{
  "n_layer": 9,
  "d_model": 256,
  "n_experts": 16,
  "experts_per_token": 2,
  "d_expert": 192,
  "d_shared_expert": 192,
  "activation": "drelu",
  "moe_layers": [0, 2, 4, 6, 8],
  "router_score": "sigmoid",
  "normalize_top_k": true,
  "routed_scale": 1.5,
  "balance_loss": 0.0131,
  "balance_bias": false,
  "router_bias": true,
  "init_std_router": 0.00919,
  "lr_router": 0.00113,
  "vocab_size": 12677,
  "norm": "rmsnorm",
  "norm_eps": 1e-05,
  "tie_embeddings": "early",
  "optimizer": "soap_variant",
  "lr": 0.00334,
  "beta1": 0.95,
  "beta2": 0.99,
  "grad_clip": 2.0,
  "batch_tokens": [32768, 65536, 98304],
  "seq_len": 256,
  "train_tokens": 354900000,
  "steps": 6198,
  "dataset": "wikipedia_en"
}
Below are experts of layer 6 (counted from 0) of a mixture-of-experts language model. Rows are named router (the router's row for the expert) and show model dimensions 0-255. Each number is 500 + 50 x the weight over its row's rms, rounded and kept within 0 to 999. Numbers have three digits each.
After each expert's rows: a language model's description of what the expert responds to; "gets" lists some tokens that make up at least twice as much of what it gets as of all text. This comes from a sample of Wikipedia text that the model never trained on. Tokens count by the router's weight.

# expert 7
router:466581540528576503454432474457482504522565530478543606547536513567445434594420482507583398647494504498464485394412444578508488492389511474542495550509501562504443447560496489464598548498502407480566451532513474587574559530600430503518552395489496513451506425530500472550518494422500499527516536508485543492612476507493386528544526495515461451484478536459405533477455547411498530460440441492506566541510566494502534521530415478479529504484462471485457560486483464523495493488465479473472484576539577581464420595460536398507520496488552541543515457607448516554531505466590561509414550529554527511442458546405483439450496497412531465469409500529458476453527527473422512634441515535595485464554397458479614518506505467540483552520449519454489444483450543472480561437433552
Description: Numbers, slashes and cell bars inside tables of review scores, election votes and percentages, and sports schedules, e.g. 8/10, 53.4%, Opponent.
gets: "19", "20", "0", "1", ")", "2"

# expert 12
router:531578552546490476447458428434509465420567491435417510505480512597548494502550545575563512517484549474466436477433509445583476506496461518547512517443500512509542471518506501461541417491499449358537469461526480503548504512439504556478506462452458411453450495494472490451501412467482428440473518460468440497575482468554524426554481487557455450461538484455513524399519461538498488511476466497488567462503547526461548543534521501487544444576463472477455534578469548386501497499489482516587450567486512524579567514436552445490526565471519461550490529547622483611632489543496440557483517548598539417488414448369504484550477372447408544523514470428537600488519489613534446590439417432479546513420399491530465519639530470548442525490459480426539545506501514496413473606564531
Description: Pipes, hyphen bullets and the at the start of table rows or infobox lines, such as - Succeeded by, | 27, •.
gets: " |", " the", ",", "-", "|", ":"

# expert 4
router:496490547553525448531470461473510509529511489420362529551524491544452463532556391488512461484445454502326485419459386582546518480423558499499526482526470597443566448531441457495512482497460431587513543491519542519469528434532448468475506425515488427404547480457474493620427508489402473473471592522492479505627504497508519559510557485530464403459481464461527518561510496425534478536476477484466522525469577542498454433532457470515493496483459481505487513461544505501451531483549469451505522514433542592546512509453459510542560396508608486604579475598495468544513534478561403527418527571566486417489577526477434460463558483494506501424493505568565515436558480507367515500384532462542608408500517470497537529496485437572435538507429441520517483551386443484437542494595512
Description: Digits, year prefixes, en dashes, commas and odd spacing characters inside numeric data, tables and formulas, such as 20 in 2017, 24–28, 12,600.
gets: " ", "20", "19", "–", "18", ")"

# expert 8
router:376536437605411530531449499482504544525501457435436546469560502552413547485548413464511487503521468546439539429467550525586544505428459497512508477440498549539580453505446495518547504623496545578455580518516485558504475440445494523443579526467545584475536533441433461509452408565489553590566506518572475564491531429466478530459458477488394495425513474493423529589519591480493605579517449513540538499434654486539473373503458483511482518533447465530489524481473488499421516467532495541571487531426436522489504572443527477451451432447529544548544545569512464437540536530451525470451476584469364461420547513424466516495479487446559557458513408470446539537563514414439506498485503407581497553540439490508496617495554472548511537450550471467512439501509458478550599436487554
Description: Function words linking phrases, mostly before the or a, such as of, in, and, to, with, at, by, from.
gets: " of", " in", " and", " to", " for", " with"

# expert 3
router:439498556533501422538507357464511470500459519460450530598493506545478474511527442494547577436510514469426522463534505568547564474481445549509550529413401477450493449531439486498461498568522430516452523497473640562519530528535525556468512398564542499433491456494433559446409486476493500538475460495443467500472479512452479423503608528503506502477489497433460460565504470471507513467390472499479460547469628547505527491488446487562450486538448506490487459409579485467472499538562463469556512576475565549443566559444533416484506460465515639559583478582466504571525545495583498552548483499581484448471489614437517524415479450447493398430491459564511540469612475553540488544485537368571630449444494572441505495425531459500546623467410496538493522508512479468562556560558523
Description: Bare space tokens before numbers and years in tables and dates, plus possessive pronouns such as his, her, their, and "the" in prose.
gets: " ", " his", " a", "19", "'s", " her"

# expert 14
router:478533570575562449537498330516503456503521495461408543563585441553510421492555424493530482551433480547387477451459434545516501501417448467430478469494521521424493428524500405484489490574518416534468485447565489550527551421488435466506527412458474458435544488495437516526487536499431498453477576496505442527615512483485458554517534489517428455446492478423499529519484497505553540449426483481393637509476558544516527477506463452548516532584447479544473516426488554453466560484534537497492543529451550586547464597495529466522514414489561489656560387579431500543514444540558497499535494540611446478448613466466477474502513438453502493340486520495469508465577480486485449565389520479485551478521480487488483492443504474524413522502453398540523487580408456473446514515537536
Description: Pipes and punctuation in sports and results tables, country codes like GER and BRA, and foreign function words like und, la.
gets: " |", "|", "-", ":", " \"", " ("

# expert 5
router:461533548617545575517466420475531464491505459458465530529647462550474443568513475524482443651462569585443516420482434520550561488476584453488532519511473463473477462577498423455538549461469487502499512469512451485589492486469529476499560487483587492490542511435515515489561488500394569480521559489464395512609488463434494355488534476562506451411420476498422437571462462527526498472441467476487562426483544515526474512475464503508498520560509533492498516465544409435382522513524481498577549515413475561448529559452467511563461398532468490508555459543504481562567516507557517593436550561562444436400525387487466518467526488448468493496459458518518527528536507460418501487532576373472564450528461487539460562352523424566497480510483409512526456527375528516509474509552570
Description: Final digits of years after 18, 19 or 20 (18-88, 20-07), "of" in prose, and taxonomy infobox terms such as classification.
gets: "0", "1", "2", "3", "5", "4"

# expert 9
router:470463498545480569457485435439515558467567518441493514489514464609498493508491480438561451432410588546451484460387405496593494428560456537507536456430474425481475407492459424474526523455550443516465450528537462564496469552547456491576529408524484500429608450478496485487466508544458514509494516476475447504516468542534573549514517488519623515506393463426585512482465532488484532453449417498451591560415540616447497437435440440552466489414515512476446451486485483468550504487526508486503465606526509593522487458417526496575498441474526507500576476522475449523490462467647448473480480521543497418418482654497410543485468509486482590403396601579495505422549453552411525551547565537438474435508536458573477461540490460499492529434505524459520481569494472533519467409521545
Description: Auxiliaries, copulas, articles and main verbs in running prose, e.g. is, was, has been, a, sold, recorded, used, small.
gets: " a", " was", " is", " an", " were", " are"